{
  "n_experts": 4,
  "d_shared_expert": 0,
  "activation": "gelu",
  "balance_loss": 0.00567,
  "vocab_size": 16384
}
Below are experts of layer 2 (counted from 0) of a mixture-of-experts language model. Rows are named down (a neuron's output weights, with its number) and show model dimensions 64-127. Each number is 128 + 32 x the weight over its row's rms, rounded and kept within 0 to 255. Numbers have three digits each.
Before each expert's rows: "comes before" lists some tokens at least twice as common just after its tokens as in all text. This comes from a sample of Wikipedia text that the model never trained on. Tokens count by the router's weight.

# expert 0
comes before: "| ", " ", "|", "0 ", "; ", "1 "
down0:180073103106098094134080061076128072070159097128140144144145123103187130131108031203217078106146136101120093109071140099185115113175100179081150176156112179141186110199091148051093085172142124
down1:136108096127029107124088107161072131121187063123169141125136144117093083082145119134150109177078156052144156141130125109154134145144091093125176095142072080100115080190059156096127187127126178
down2:111132103133129136082093161218138134126105109121127069160066140123151137094126058162126162146167094116110155119139161186109160129100124201161143130141105138215143108109160098093145141156164127
down3:135118114189069091118083096142130114173121065089115169093106121113152115104154123119078108118087132154118119087146120143105163117131139139105102151108148110133064096164084103110148133145143116
down4:108179136097191111140158133115140142145140144079113141115097131172110128123151171066112197105135085144129150056092000194087110175148160178077110197144155074128139136137123144149146106107094082
down5:162190140095150088107110084110091158105092093089144163117139081152125183091153154141139111094181116163023160148071130050127173095141076100132131082146158140118104160088168113086059144130095149
down6:122109085098140062142147169134151140203162142109129166174092105132026077096132130209117091161052161153132106123116205094116101085125173142127109109116147177124082078095120123103119173199106092
down7:166068158164110113125127144155146129111186150155165151128159147106085134108160122069136161158133091133107127159053113140116144103116115133124144111141100123112113179089158131081144068114124128
down8:129119170093119163133131154151112102162113155125186126121133098157153100121107166124114125087148115113090191147078172140118082095154152159140122123109103161178100223129151159071084100124070049
down9:135109082152085166162165088030119121138116164131147130130176134225137095089207159181120162173070136116107131196105126109077103050131141086194150114150138149119144172188160123087174073127141159
down10:143099100099120129119122140178106106154151137108071099111203120084128122102191216074147110110100130107123135119133131100133113129157116136145186097158092172065132131103173157121130180159146140
down11:089125140076047145128141172070096148140137142137082190145140141147173144118127141059127112122112075088101136147110186158088130133043136115155113112105122124138150108113125134175163115121123166
down12:178125162217110128161098121098173102151130146163129139153104142112108084111109146142134159073163127097117159127105144104152177150163140152081201116127142152103062123148112136106115168121128103
down13:144146173092131070101172169155168097174183132103192092155063117135130140112181105090099117089080158123029117122107174166155085104084130121136121194129169176117136119127140114157173132154122118
down14:084162182136125121120115134126122159163121054156127138128093133092189169144122191091101142093133095173151164063203161100146153130082140166110143128146089168127165161102097216116189131148182130
down15:155126136151136104129097116114188169086053206119106085137142120158139149154109166181142139146192116136138169141092163124114142034143095124145073131133127134081180131129109040111121119032134104
down16:106134163085064108139143112172144106061093147118100132105161111091138111167095138093068105095132177122143089167124133140160108119085123197129073098078121179060121143124164110119100115095067114
down17:105166135100118111156193160148143091175118165079127126173153120129167100168104130120162193208133111139189127137120161165134119177063053172144137120133124107126127138166135149114189110112135173
down18:076164130163141127099143178169142106117098081094054135105105144147137105103176081173149122176140152154140227101199167181089120081174141169140112117149138171120080115102197100104126153118154104
down19:116131171129127097137181120159074123130158087134085107097133167069063129161143119145136098107146138096135156160071119123176133173150135189133144094141150130168160179131137106083097232125112163
down20:158115191139124151115074161152112164145142160062100168176139137135175102121148167123139170140059092193161197173143092150128163121119190167126195159122135109120134164077114117108126094109137147
down21:124109117093137140160123107107073158125117077094184118106089145034119099197142138101112085063118102120129117091126080123151097088163139074133156119143189138172163137123167128141114097158116129
down22:088157130097109134147096165135123132070065184151089155113171129154153101226108158161107069164140160103080155152185088106143102157062045093127124082146098141142150191187178110093118095137132113
down23:148154110157142122117156173172174123129178122152145189125107115144130134133166111149152124062066108160175194126158109125132159119200150086137105084063177172101177130117120117135158171157161183
down24:100179065115102146127092106149141152113120085109112083127142139158151100156102164132069108116120111135117158112098145119167092114105173128119125111107111146135153154044123156102139094052116142
down25:115101095099105093153130087149100192169097097091160110167199141158105132183102184128111136063096094135094100106080132047099153154129140122153130197193138089085058168127184162143134072104140172
down26:122156103182185128120092128113096152152159117174129165101097053153125135116166085154097158068095151178130097152147123124111088098096123140087104145116056112128171130135138146156134192117151158
down27:118119129101148135165114153137134128168130070140146192144131120196077140093110120050091102131148183122145099119100190088066116112070122198103113117126106133130106093139118081084161101112163147
down28:118155122116110130127083123102154133114128048178087128150112137132127118152188064146151083162089096186146164158124153138129123136126145125143067185161131101118138141183064149151176159177117146
down29:061109142122098133117064127136083114128114126153147107128109147081153139120147122108085154098149104135121106115190185136162101107163185141151124094148124164149130125149130160129139125090123131
down30:152173123123157063136189147066068168118099074118165179117121164096133166165128103132112123160124122154116162163112113075132160154126135091157118101144134085145157146128143108170077078133110158
down31:174139112129137093152099122056160134166128116167122141118136194123144175125147108150141091161116179099121089118117130051135187108156084130135157167113159136132150079172099191182147188130133155
down32:118079122127171127188160106133112067160146127160142114084129138142112106164068115199111138109115122106039100124137130161119123101121113114121122138118127159136050194130107154107175067081065130
down33:154108145164150145138123160103175155122136118101144118199147165135113082112152113153120092133122138135182144083123119142117141123130117181113137095157197105104137114065154166159063139120114117
down34:150080117140099181141096117138168111083088101154177078113156149139148105092121148131139140166204101108148152193128110124131196179133129169156155142106086129192111090132180178120128126133103141
down35:172174199101149149159094118094159100108139117105125124135183143188096158123112165122098112119142138134177119149200127149145116152099118144092104153183117143138139130119067123144087147140076153
down36:143100179087174123169128118161170117166156194096156136125129140135191200137197203164131178110054166135107094134080139088135140098111118142126114136160159104115155161131156127147159117122152149
down37:058150140112164170132114157127077176214134126147202151148173109098156143165149121201089125170144128135120073090123160145140106137156149126127157180133137122090085070122093178154163119100125173
down38:149120165112132141136120198155107172076210129115146124119100169157210085109177138104122146133058121063135066137091131111139130112062117186181113128153121140109060099061105101135110106121133127
down39:084095140127169191137134144132098135149176129139095154113125169163098112126148237139049134162119121102179173136083127121116099156103089148106130112166111111111174117173173096131095124106086144
down40:129103145100125163131147140169138105176152151094177126193151128163105165145114149122117069136098137159148103103133142188184189154157163123124162137130147139093122114132135122140128134127110145
down41:097084136206134172138129131150104137178129130137057078146155152135165135167146077062104124169162121046128111132075113155096149094168052121114085153149182145124160086157085093122114179108147071
down42:093120086143109148060119132106047175112121131080093178102088090165140165130173120162184169065145113177134112114121098106109132069175154103158102126137113122131049112074087150141138152137101123
down43:175145104123055141160086113193142123100124106107157138143156132213141093098119117170168093103106119159113099068132165124124152069146070153228156134118111167169077159143121124136061162110129184
down44:135081157160145145125185156126189071127162130177154095171187159124164144127125122120113140180130110102090156107113069112158144114151066109198131115084127166120148139131147151099157085126095148
down45:142128117152123138123150125080125142138085130108095079084108165105095172121166156111101135072125131165094103134112131177159152112164172153124129171131134082130118180096086098170166178108198124
down46:127106062121086105032127139138106131170153175105125195135089130144149127070127154088106192135061133157148079172153153119171187142166129127141124165155209088141094160175114133117107082177137100
down47:087112148162123153089075122108129097077161100118147184115120144109133143099147105114141148118079154198071127146177121178139133124163140118139142063115108115122087119145143130180123116110158096
down48:134117090127073122182144058121163150172107130079109141118177080103172188102144122088158131126119205191099077092107147106096115174180144134103160101139122112144127144150138211123137114140147102
down49:109115149056082104113126169137147181107174133137108098125107161104099135131182155087130117147138128105163132095097086186071109156113115100106112139131139177140127165163130078143142164130067079
down50:142131117177103139104097128146155141172169158047125104151169150101124134123097082073145130148102139160091129170177164098144155119124133158127081087131121159184124114125110149140066122168123123
down51:180124130152105106096094100175126133101146114092093123120131111108211116172079121140088127160135087084113183090166176176191152089128114089138116170110131133124144133119169103109142149118131122
down52:122151178146183109130149103139156092155117093133120128133106194144089125115086153125193108072171122122177146159123113088097090142144150196129133144187141124079081192143087097097144197136172153
down53:137125157171141104112112093109149128145103096138150163111100145115094126187146096086188112109174208138143058136095187139182135108109086211126107081119181187178190161201178069118096142097141117
down54:151154164158099215113092115096173101166098145149162124158122090124083127112097169099156063096149110129092173063107095131082081086168119114133131110069194114098097120143119122145136171140063140
down55:135183110178163084110095188104146154111130091133165114127081191154161126156166127089117088138156107166138107118166138192107123151154124142061248124139152118114109113171160065113110109051132158
down56:081165128136158146106072076121097155135077185092201124136107122094118116124145171103100162128110153106125097161181126077153135077136119120179119110127123149065141134144198136138109149196098104
down57:074110176100108114104101098199095156098135131095100139142170063166117103113088094062172107108126074147104111167147182152049185113146127087120129172122066162153101120179135127153092065114170119
down58:118044105092154129088131127164155063147187103102123109123110229115165134163137128139095052139098067102165126162151148165104110092108139081114115124093109142148199185089154138136155124156208100
down59:191088119123134081141174152114151189148146149158113089102151127064158092148098127086124086136081114127096114117146141132101103128170130088175096176124144147110129112107055119105149153110129129
down60:148094135147114123160152133152078152150109052112200080126151167115101128143110145152112080118150166080127124099143147148145119138124116137147095130148106089127129096152118102156059128191072120
down61:148120142116163130162140117119181149132133071092147116097129129118189102125195102112120105165152129161124090134129165125080111080136132198129114126131120183118146106130196116153091128117160096
down62:131147144112146119137123175170177074133108129136133127174093098157150130136102173129122130161158170161172073130112169090118100128145145132138139165107143152133098136111088160057172170048161146
down63:068121098101078079136067119131145088187119129099122148095122120177116087139093094143186177144202087141154100140069142125085126147130158184121135099092113171142124149105125112255110108142124176
down64:125168103202159191162169144114124195135120156122127107127121170121193157122104105070105100096062167071114144085131130135120158118102083154141094089160156162117156133158120099154127112161138173
down65:168165118115108119090073199101162071199124099120094076151131100118091140151093125149137112149162128134108144030147178141085097137152145103117130091121090163147098144108191091132169141134098124
down66:123133141111092142129087130085117108076082159149121130090133070146118078071152109083208109138124113130177161102135134095119172105121164147129106175078143088124102183146092110129163071130127197
down67:158164148147176118111139092134128138140152141145047191118136151202127153141109163149080042115110076144102116143138140148110132149117115134063141089107172115085133174120092126137128082143150091
down68:063115147123124147135179169105147142120128134122093154115162129119151109116110160120176133102146174091146170141098121102137114156152131154150089143168071157094134053127148183109135096082101105
down69:117108154126140149173140124136118150164177114167160161082154138163135127108180169132115123101124126142109090123125135158139121110171124191130108149074111141150107145138109127118108106153081156
down70:131076106114086149129141131092223165120134052072147148193176167107141124156092076105113147123165073129099129119129177152120157173105071143165063177121175125126144121130059164102126114153120171
down71:111123142110122102161139139141137153102103089123140149084129147112080160119130124127108129128157154084092162124124117109137116127203167136157146128107158122132145162103146187096099150121079096
down72:116124172116152137129107136155132108130117117097151092083139089061169190128147124092143106104144172156106097090092122104132121107116089149134087095126093197107055162074120114100099171100131102
down73:131114168177097078119084224118173146206101162161134139149171158109192029116078146080095145064138081166136122131135132103074187115179143122047140144054096173132120177158153113112113122117132136
down74:115143175115173118091115118152153099147143165049101074134123164110146171139161051172188190132149124135084118095148132133126161151216183083142087160151155147191155180099112145124091133107124053
down75:125119139147184177053150129135156152146102122097082142138178108115081188155124105108109191070098115121108152128073164149093106103125196095135070184124128104106135089150116072182179160146119082
down76:086095124131090106112126142136117083127159148141167074108137163073086091161161123106168153095059143130167108134137185041130197153128127156073124132117134071135116165176134199151094115187177113
down77:125106123156184169198115119153116198120111107114185136138057047149129164174181129140194124076082135112110111142128065074172131140097112123145132145101112146147087089163150159177130127132198145
down78:119089154116169062091128167203075161135096115187155115108159139084110137105127146136208096081108171124151141066151139131139093160090172185095136098102068079140171110130168119045086136152111108
down79:082087058104110152144141127138085134083178153121144132097099120100136097115118107129140162131124114105130137119174168064145167133178185082180114114125174147120102126067180152054105117112164131
down80:130145155139136118168179133162217177159126111175110118027080103126162123117122097130193119110165120084096129144117088071142134140113109140182088122132076145101079155108125139147130127141133129
down81:117134140129181102130152151114155139112136075086127129150136190134101117124087105128148187096117112143089134198136126187167124099211144152121150066104128087125171155175103165142108107134088087
down82:148119167135166144108158149066135138110128128124147140141109101119106138141046101143108149150128092113108141072137117143131104158128105200117137073074133121102122120105103061136072133095145161
down83:132171152162091179133098168158122137176138078112105094100063176127119081114111095139154142147132119120116110129105167166090168163162128135134119082106165107146139170112155210101090170129106117
down84:192128078167094141161119138110099141129073140121095098081134153123135162109097119093131127091099123098162184096172140106116148089138070090146101160113145079146062153139146186154156173135107126
down85:221153130118143150181061111138114130095135100078065107123117154151060096120090149143168094121071182137078103136208101124158104156099081147120077112179128190108174144134144157145158079166134077
down86:125164112136151152156116147109140118101110155166145130099056134072100153139174134143147167096111107130070175143142109111108093157160078144117176183142083161116127112134115151148119170157098148
down87:146123096147113148123123079114147156108125152119093103190078149138128138129132163082116139174101176122101131091094198099124133108142084172147118122140145075160173156125142121146103080191132118
down88:108072150206129135176158132159119157115157146121104167163188093138099107124135118109114171138066055174117124180185120104149080092129131124168201170080099085121127127150126141126084104082109102
down89:191131092126090085181082109131135109130121142147130116121114095128082102139117089158099228126144172080104104081135117083146148080218127163144134117151114097099123144100138125123126120113104114
down90:110131178160140130182100148081144119071132128137162131128112134163156074137136094111156165130094170151137143102088075094137017168122118080103141124155132156116125138143110079125119158116117124
down91:150136098100175143136141153148083174194156145122092126149164174128052072135054133087107104098113136101157136136104162112155137140093126114095172179139161118132098115143140092166151154126165060
down92:119159133158150157152165111197197138143136112108118151170058088044096067124088132117134153168158131126146093121095127100141076098121149138136089091122192123086096121116183166132106116095121098
down93:071097104095153141131100144187138140199107127141138135123133178066130158145109119143153121107099184200163134074127165122080124145150132152136100163121143111198107129092145153105100120094111129
down94:122114100165113124058099165166086108122144096167091120142060120093136123135177142077154124123108101163068168122138168129150093102077088097158168127120127151145122122110102111092138115107198075
down95:142104118132114128128088099114152043087170165153142112148135103076130149140115107105130060141110110105075108112097155146130118116134129135116087105144131108142162120136119145153150152106120160
down96:102139116106092145099141161200131130200094134128105150114072133146159112141157139159150162121121138080139163092132135141142146129121182089138159133075100137115196148142105109152122077174088104
down97:169079154090129163094135108149117117133123110122091107177111125124147156150200089057143078100162103163120130114069145119181133128121093096091137149128149161168153175153149120105176141163113092
down98:063108124139063168150148105123106079139130086114154106128171166130128175096160170180142157127179189159106175124108100146156126121200153147113097140150138140100152142106133131112123126172164105
down99:093119116160161115122152142095170117147048131155106140119185156161126128143155132117147135196150135144081171157193110130176116146114109181093167156093163117122175111107078157152084158187161146
down100:132075122201149111106147091102119127132151077135126175127129156034172120131145075120152120119107117105122071161141102128125084160157150134111130097132125100120164072140117111085132104136145115
down101:139171109182140144114130138133136112109147166126121109134087104141151134104153097100108150059140141157066157175125160118107165191192088147125087120093144186148132096122082117189070195168099136
down102:089163155166133131154166167129172115117111131096138086146100150166117176099216110107098071104122163085150124114162167143107166106160116081120157143163123154148132190108178185077113108138133129
down103:149158154123139134111177101149091134073192102108094184162149140109148129117100129150134199081160158103193125080162137096133099138078106168146095165129075187185137119138100091158138084142060128
down104:073176114180170145144141168158159129091125158128110114138109183123110086134153169144115134110140085123051093182146101092123070130074177091094126149152205155139123198146140101071140139160118174
down105:182175125119115151094162166047130169149122090153197135151140157152095081113155122154109158148129143126086071186064099164084185075146135119114139156050156108119128173119098103148169144117130138
down106:109148131153163083103096110116120103122197116179159190099124189123126174148168086124112059117134141147152144155170134114124142125133150121140193107111151135060149116088158123149137139176112116
down107:120117166127100154151107174187165149199167135119135155156122119102124137126118161122085173090177125154173112097089112143088132068084129118045098130163148107158139151113123127108146117108115152
down108:130179141105095109113137056152194134169115091125143146091169125084145193082111104090122120096119100150101138104128080204164115158172126159120105109116119136188146132088159153130123103124115189
down109:133089079167174163129144134147134111194116105000155159084179119136178097107126133077076175160090110101091152146101139147201138092110165147173170099187144117156156160119141165143128164110152125
down110:131153136120152190114078056140179111095196133089124040123118130085092166125187145136124129109170102074062110200075109119237173113152093097112112134133158068086134141111148129157113144131145105
down111:120144091101099131184139153141126174136138177169096147121159137092158203158108146120177087102085147149095117179116111167103140125131101126121097128116174127174096165105153147129180167117114128
down112:156080141139130121118101149136154135123110112116127069112059151134112058138149139133122128117113102094116157123096112134181142126099115149138168089136111060153085145062116133161081163140140150
down113:101082183141142127178065128139161141137148124115130130128095076179132151047095146133135119137136165131098122124078135137150147168093097075129075120164158171144111148098181219082115129101150132
down114:136088098174181099158127147123140109102127141150093126129115122166138084170090125143123074122182125127089130171148141161147144091111160158108138130097125164165114097084088104141087073043095146
down115:111093073123089118129181081221156134119131087182221132121061142116116164109130093123165117140085133126087149169125130133122179084151143093211106128126117140154063111086147173113137164085122088
down116:133138190140099157107136193167129132142090182076144190161119149173144167171113113119147096181126159087152121086128165110173152106151129136135174127134106118102150119147098117108098065155086156
down117:130168132131100133202087160087102136148111196080106069135100123140105148113142100123089139150101183098184115078118138145116175117121142132073221140119151149120168095149119114122134084147078167
down118:105121098148128086089153165099096152119133102146160124092103183172119121161106109119114135124123107118124142117091146142185114156137152133109130111147176138142146149184117110116104148117172096
down119:126160104113160102125143111160104089150146162106152114177136173164165122113135091121110092115126068155085187098110092126110086147156168118098122167120154085095133097098146076130155163122130197
down120:114079151178171134123068118085143138125153154133143183116111056112118112142083166175134104092129147163141112186128133076086135105129140091100120158108116123142130187155156148114166139148167123
down121:111121155136126145100222131184052106115101119092108158146133122161166126114173143121157127074086133080124184152095144171115132118156156100152120153150142147079085120098129113159072104117124133
down122:126135137089111110145078115116126111111160142138106173170118182137144145150087127121130126174130149128137094113088212118107064118119111126163094108117172127059075114155152120114102113090109128
down123:138132128100120103115175178036129178141102084145203140064144142148132104122128160135111061153077132114165143094081166126168156170080103141118110145159114085082165089118078204118117077160194137
down124:151122096161083100152090147160109160111130090166149111164163131123111107089170184125087129115181122085121155130124150119136189095174093116150152179138132147146124144124129119094125161123138133
down125:051140143073149165145150162102143122184104112224127157177058120109226108174179098112112165121114151083110133112072120119068111091153201163084101196076136143128094083124148148162111140143163138
down126:198147072120116108164115144139076142182071114135177080094074111122167175125107128153130211124104161163127162155112069134096077093122115148180056144135121160173130145194121104153166141135126145
down127:110225116085144109157064130139176086076139125143111104121145137132104175084094179167124117169100106084055193142128136144190172093148184100109082148084091082123101104158135099161157067096172092
down128:182127122147168189087127136096140109172107103192153133056081205161198116102137070153134094122145086175128102141096117172134163137116119145129140143090190145161140119179134178133135150120123154
down129:107147165141131113151120071176095091178093103158081091134114093105098145118097159152125158111143113122146130136091112169090098125147097129104107107109109134105168171095118101118164144141138143
down130:154078099201096146140150142099111084092134179170137162056130097126153134096151131049151088070152114121089150123128142118153124072102143136133130076095125109110123148150163167082080128129134100
down131:208055154171117131141169114068189130101103144122145075139125159098148140155177139086143148148181129094093163140156127111171159114093153122146128137143136142091133154135121154139151098197110104
down132:179127137101084136138165105144101112158139115082107094133176136094130151120161125136121146145088145100084131147142116133111127155119084168086120107122158090073195107133094146119162137089163155
down133:101132065157065088039109101039168184095117118111116128094129111113130128131156090130177193100066141124136129130078104129138169165172099155105168088137138096115121145068111092137079062135147141
down134:116103171120108105135059094158144135114083137139094110100126109115142129104132179157128109085105116168090110095117152096094162183172143101170150131161143143084183132165077144119114135124122113
down135:146146097161110095106178192124193120055140237076131148127114068139086110203115086127169168102114144144126117137111116171111147157176147143151150136085074119080103157107173105220104089087128150
down136:098080096090116105183109155103098111124145124121133150158117107127105122111151121138175134140119176091165200067120127141101110102088120111100106111172111081162124138111161139159100087104222131
down137:134165127109192100131116172115173158116136169128100191124190096114116119134075227072153123148171123227094111122134087159129154127143121144129125067148176116156152127161096089178107073153161108
down138:112098135165136087169116080140146080174205141156186131130121164132111150137152164138094108120067145115162122075090132059113154150112177152162165165121073137143113088130128119175129113142122190
down139:122079080134129179105109130130131122130213137125111089103161161110120151135192189150110189140137082138152153134098153117103149158147089088154102173162146167100159118147119170129140117128139117
down140:095090166098117136136165138152172131089148104126129158117133170171150069095112099119111159150132096110173116105131103097111106146121112113087115175139147122130155182131174135092091151064132185
down141:130096165087096112127121164107157127111116149082177157122065087134132116168185154109100146113188167086112152117069187151154168102152115149125156128113064079124079118119091094192083137123110176
down142:101101169157150128137143093188103102111147073130110164067085083158128108120106098116111133141142114155164161108166112166130089150123146103130166108158121150109182092109134156150137204101095102
down143:151099138140171182097131159074159179166147126104163137124017141146140112120148090126169161117134107100088146102100133154154100151189156069145109172191083177085153133094149064039158140101149155
down144:118058130118134095153131131118107108109105092082156133065158158064149133083144147080160101106214105102106160089109114085152148143086161119155115129176139098148161131068200157098104200162068122
down145:056111120151112127139159186082095114082148155177130179078127159150170173139087138144164130089177135143125137159204139145162213180130081085153156107141129171111130156123133111133082136143123179
down146:148189151105191073121112132141147061155105111140134191109150154160162114151105144146110108146107094120148122155104181103100121120126111182116131080155086114185060112142164118173158132172107107
down147:125135174143129066123026116169119135123078119070082202036157114145119120095124143115062098127084086116087133130119112108141108102137135153130076087110155107128109102130099106066179098126144112
down148:164117146137148132137172136148140122113086110113106088167132121104096166032122218139164149143099125147097079135153142141112105144138171104131134098129099165189140126144128117093073132144145168
down149:130141053148109159139166090145131135152130190156100069146107153134055089172117081131153133103112166061169119132118107126082167125133152158023075111157086136118077171106138113133181128184130133
down150:170137116116154129145149181084154110130123129092097107168152168171130108125156156085125125141151089080162140104139073163115130093103149061118105114094131170124155128170086074145112124108128132
down151:111123095078127108106145128111186146086140143079165143131082082098128103102106148115128162154146111168137119093110163084115156149135086133108138075114146112056151139174146120099127213123092111
down152:204034116123152087166102142145101123094121093135168112146159169177102145105205088155180125107108084147177076060147115149103125150086140150111158100148159135121125115155165136121124094109117110
down153:128173150144149130104149100178155221128138081071108129172099143089152129166090138153124101122142121064110090128159161061105133189144162063111123127076095153129149108169086159145137171116124139
down154:122095230107123121150156193136083083126119116125152050125138153103138101114141122099099178074127108164131173138104107096137127107146142194097135107129070147152144143093107110108163156152148127
down155:075187077159126074105101135092083121065182099113110099136129061119106144156181120092081137121103143083114145164106055129126170171104129152120129140138126128104164080146169065080135145138113185
down156:110132078090101152099095085174144116121137140125103126093168078221168154150129143142141105157151137132096123104145100162163118169118126184130125121174114187133147087116101096123095076150140152
down157:103160109126097165183145143129047129132119154152085135192124092151110064171119154105157102088114139122137182099106112115116099162134080125120143150101132104126164099098104097153140190143099085
down158:190071184139161142104103141161118146093102146141156081118171085120156109167121127088105126003158157105064121117125116112125087141139108132087131154091119154123179059179180157120126080085191113
down159:176105102137175163102133140138073139100100126112074117106167115119166121125123121122121083162118157137108146068096123089160124137179136173085149105109130129109142145101142101165157137126120086
down160:111024162088115148140135142159182143138134127100150177158163112145160140147144127156108142136111112151111126125126148168147126086184122145109192104179090124124134108104122127174143157134184096
down161:106098095157117159132131128109155112139072144143099107087109091104145116155177105124091127138117179124124143114075159146189146183109104112141135156088087108076219128099121115194122189101168100
down162:144174096116109115132185081176149115121211151150177111152124158111126143143159148100160118129131120136113110112143129085133098163117059218124128102127096154134109106151064147128145072127180097
down163:201099158115087121161176129151082115091135091088154100163132140140140114133187153124179126099065145149153112121094108128120157134189111096101145164149070130112103152157122133109108127130132161
down164:132124175168161150139121123134131136123100123123118075107086095063151099183145097145094158132144105113119091166091060116134087056171123135155105136106176095099168152152155107157121117115136111
down165:139137179122136140105171116124080131125175129121199158108098139091134154143065137167161127127129170107148123157091109121130150065212114136117086125174015121116103183098116117134139115143111209
down166:114178096121022117168086122114121114176127152152152144159129102096179088122169155093144104091086079069103135128057135112078171125030165185090151143142132158102063126174155095179095136181083110
down167:152168117150131104093105149137152096071132158165126143118117184159067131164086091079115064124117121101122113161155100127120109110134205165136158088119125105153119163117149118073161132153113151
down168:151151178153136161157124166127079164097117154166175110132155142103175132100152135112158119120157131055119078164127130133142144117119130145116124096112073139136153103081097084194112129143092129
down169:153153107193140163120184136090134129092170086149096094121146118139140134132059181086072092120134129160146124172156119139135202135118092093136118136142172130138172127104039125120199071114099087
down170:146075151156189115132172121151104089095126082100091154111120188068129103174150193179154124093164127133138148132155147100190150115105105132105098154100141143086130144157127141148107160172136167
down171:116113164121155110090117102128108173157137146108152101109158134155133165146103132165072147065099161134071163166097131187140073098161139140143096135161152157115160127133071070184077146138121112
down172:145117086098130120159114113174134166129107079154116103154061145159136145124145158155138110179128158171183151171101105149134127148133115128145093135087121126152095141137102137093094115154135181
down173:134142125151175079178114139089124165112141129114104121077107158096181128096181148124127132122129140084137163099147150139125140124129087158175123185201155126140145086089160131126116143110114097
down174:125131190041063141105133136124149140101099180145136084115117133135112123170132105157166080125114084105142153070160111153170111148089089156106134133070148114149089165132159128144087058185156101
down175:137126153135097140126138099120078151124147136139113154132114091134093103119158121092146066181177162093122070124118137109190128182123135191083161142118099181189088112132115134136129131143099068
down176:148075099110089132139081153099167110157085129113117150149055094133092107134042154131151083114158165151182171066163158158155116113123080136133153123127081139086166158156132132125120109119173121
down177:185155147152120117127117140101174197134112118139098154148116109129138037190153136165090112138101127172115122122118123158096123135106139168170100080148159134119111139088119129162138085143144145
down178:074111099100145124149112137070100123136108110115123131068101097103066108109144122146110145170062128113179092108163131194129168130147128189098111092151146109184112093140032123161148144120126109
down179:124132127169055161068115146071118096128077131104170151139134158138176146128085146156086206078123109137142110136105116007177120179093151147114099136110136111071150148146084108090160147105114189
down180:160094130110157169066137093134132119127158132114112129144132107135135119134145053127147167145094137067139123065133123108144111137070168114144011155095106098209152130082154148134142114053102087
down181:146139124075099089116069083118143165115191062165136135130133096157125119085152120155054109120150112139143099149184194083120142053092122102118201107092126129123074085082110123082102134047145125
down182:098141108152196121176120110148090118126178084181103178126156153167154175158127133093159128146159140103123138111101126104190143136110112160146163122171156138106141151121202209087122128123081139
down183:123079168115149174152139126102127116117135095157129122094160058157130163141070101126079124134111143146115141114119140179075140137189126170148144119162088152131029101149128054124174162088181103
down184:164131154169117096100092076160149128123118117104088151194150140122088124125138156155050080212162162182099133156127158071116083140162156163140101121192118145208146118108140166122105066093090103
down185:072126221122128119107097155097129169118125148085131138100094158184113103120165112150117121093087134102188067077143161138145167134144112132111116085147135179035121134157179091167157137134216158
down186:201148158181156101175114080138158104126129146102156138103088127131133144055202065087193175142107122125142037173146121069147064141156120098085122121168096136169138089089123126201084144128108161
down187:123118114082143086176193122158197115126125117082137088101153141156133145073101119102118156170109121135165122092099211089102164129120142163165115078103153126174154108183100082117142157142066157
down188:140179128183184126188135136187134113108136124134066177172174176102128113103146138130102168129101139077101137140126032171146143194142149181106144154069128141141106142132147158148168049138077159
down189:137149154124164128119114113093154216106144131154107146092108121077130106111160149058085173147122089139140196079037143123134082162086122153082062080105140088138162123106134121077200180100083116
down190:075149187064118141155155135181080154178124150108171155119140095090170129115092086074139148125141167163138082141083202098134093091110106130134140114220151121073118094089156089123146117107119137
down191:162128165105124135046094150130144164136137128123157146086116166153120117178090141177146150130063114119187156066060176132150121180183091157165141106140132165167129073106143142165108094092188161
down192:136138116128104163155106111135160145117134126132130074153175115110129081121175115076176148164106115175130103136131132076083098133164131118118072103071183091123122186121113173094103198099128139
down193:103175165169189135117108158201124103178090179195145127097087107058069163089101123078112153115115148075150169110121095115132131131108100089096052129116128167143088080134100123124159123057201057
down194:136121097077160118127143122128180150114105111132140128153109118144117146099132142176120163090119083134076109163111079058154140114120100089098121126130146115145117114093118165134112132119124061
down195:090091127072077095144184103114165148082103133176107120109171098126136083127088206155149115095094102125097140164104162146133099117161119172135124147141122146087152136092192091134144166193110115
down196:133165137074117126124101132110105139138135154140072137164122149089180087162126117128134127076126099154163116137130187070116136109109077159168146076175121163173177156085149099181104104144100190
down197:083078203110143165112101134110109156100072158098173128110197105116127148122169060103119120162093117085103139095117130090121159115128119147116101048118122084101088140126173192142130113171139111
down198:128143125136136103124134093164145125200113140088194109160134070100126187097076083154145188100126142080107152178059101128148099136167194124065156098128151103088126165092111109078172110104086126
down199:122144099125103107111203116152169093179140077121112177124168123140131050128115113080094111052086175141097137092120116084152121129153121121110167075119058177107115156154088165158097110112155131
down200:115088100110126124155119124135157151160167121096092154201123121119162125187087132110144162165161129140064167070062083110136125131162090164104144140061139142096095093150086142134132093115165102
down201:148157159131173055077148100099088162113126165126214201117184064130169114120175149112133131149180132090145068168118152143108133119152122126109135036145110113114177091145184097138173083114104187
down202:141150144112055140155153180161068236114112107136131114103128138093135142148205073148184176119110156095132129092099104057110146172122170218154065125121114141106120110131133112138103141147131117
down203:121112178074138113158095118119127085124133130062111172180120095140142127126112125158133183157152156106109127098095161061091125112131155215134075074056177134192083117133138085102113142135095115
down204:084147092104129203135192121134130145151207174122112159131108120220177137072103155117097140099127117144130050175121114079140127151107106096150174141113143114076082133108159117114140112090144121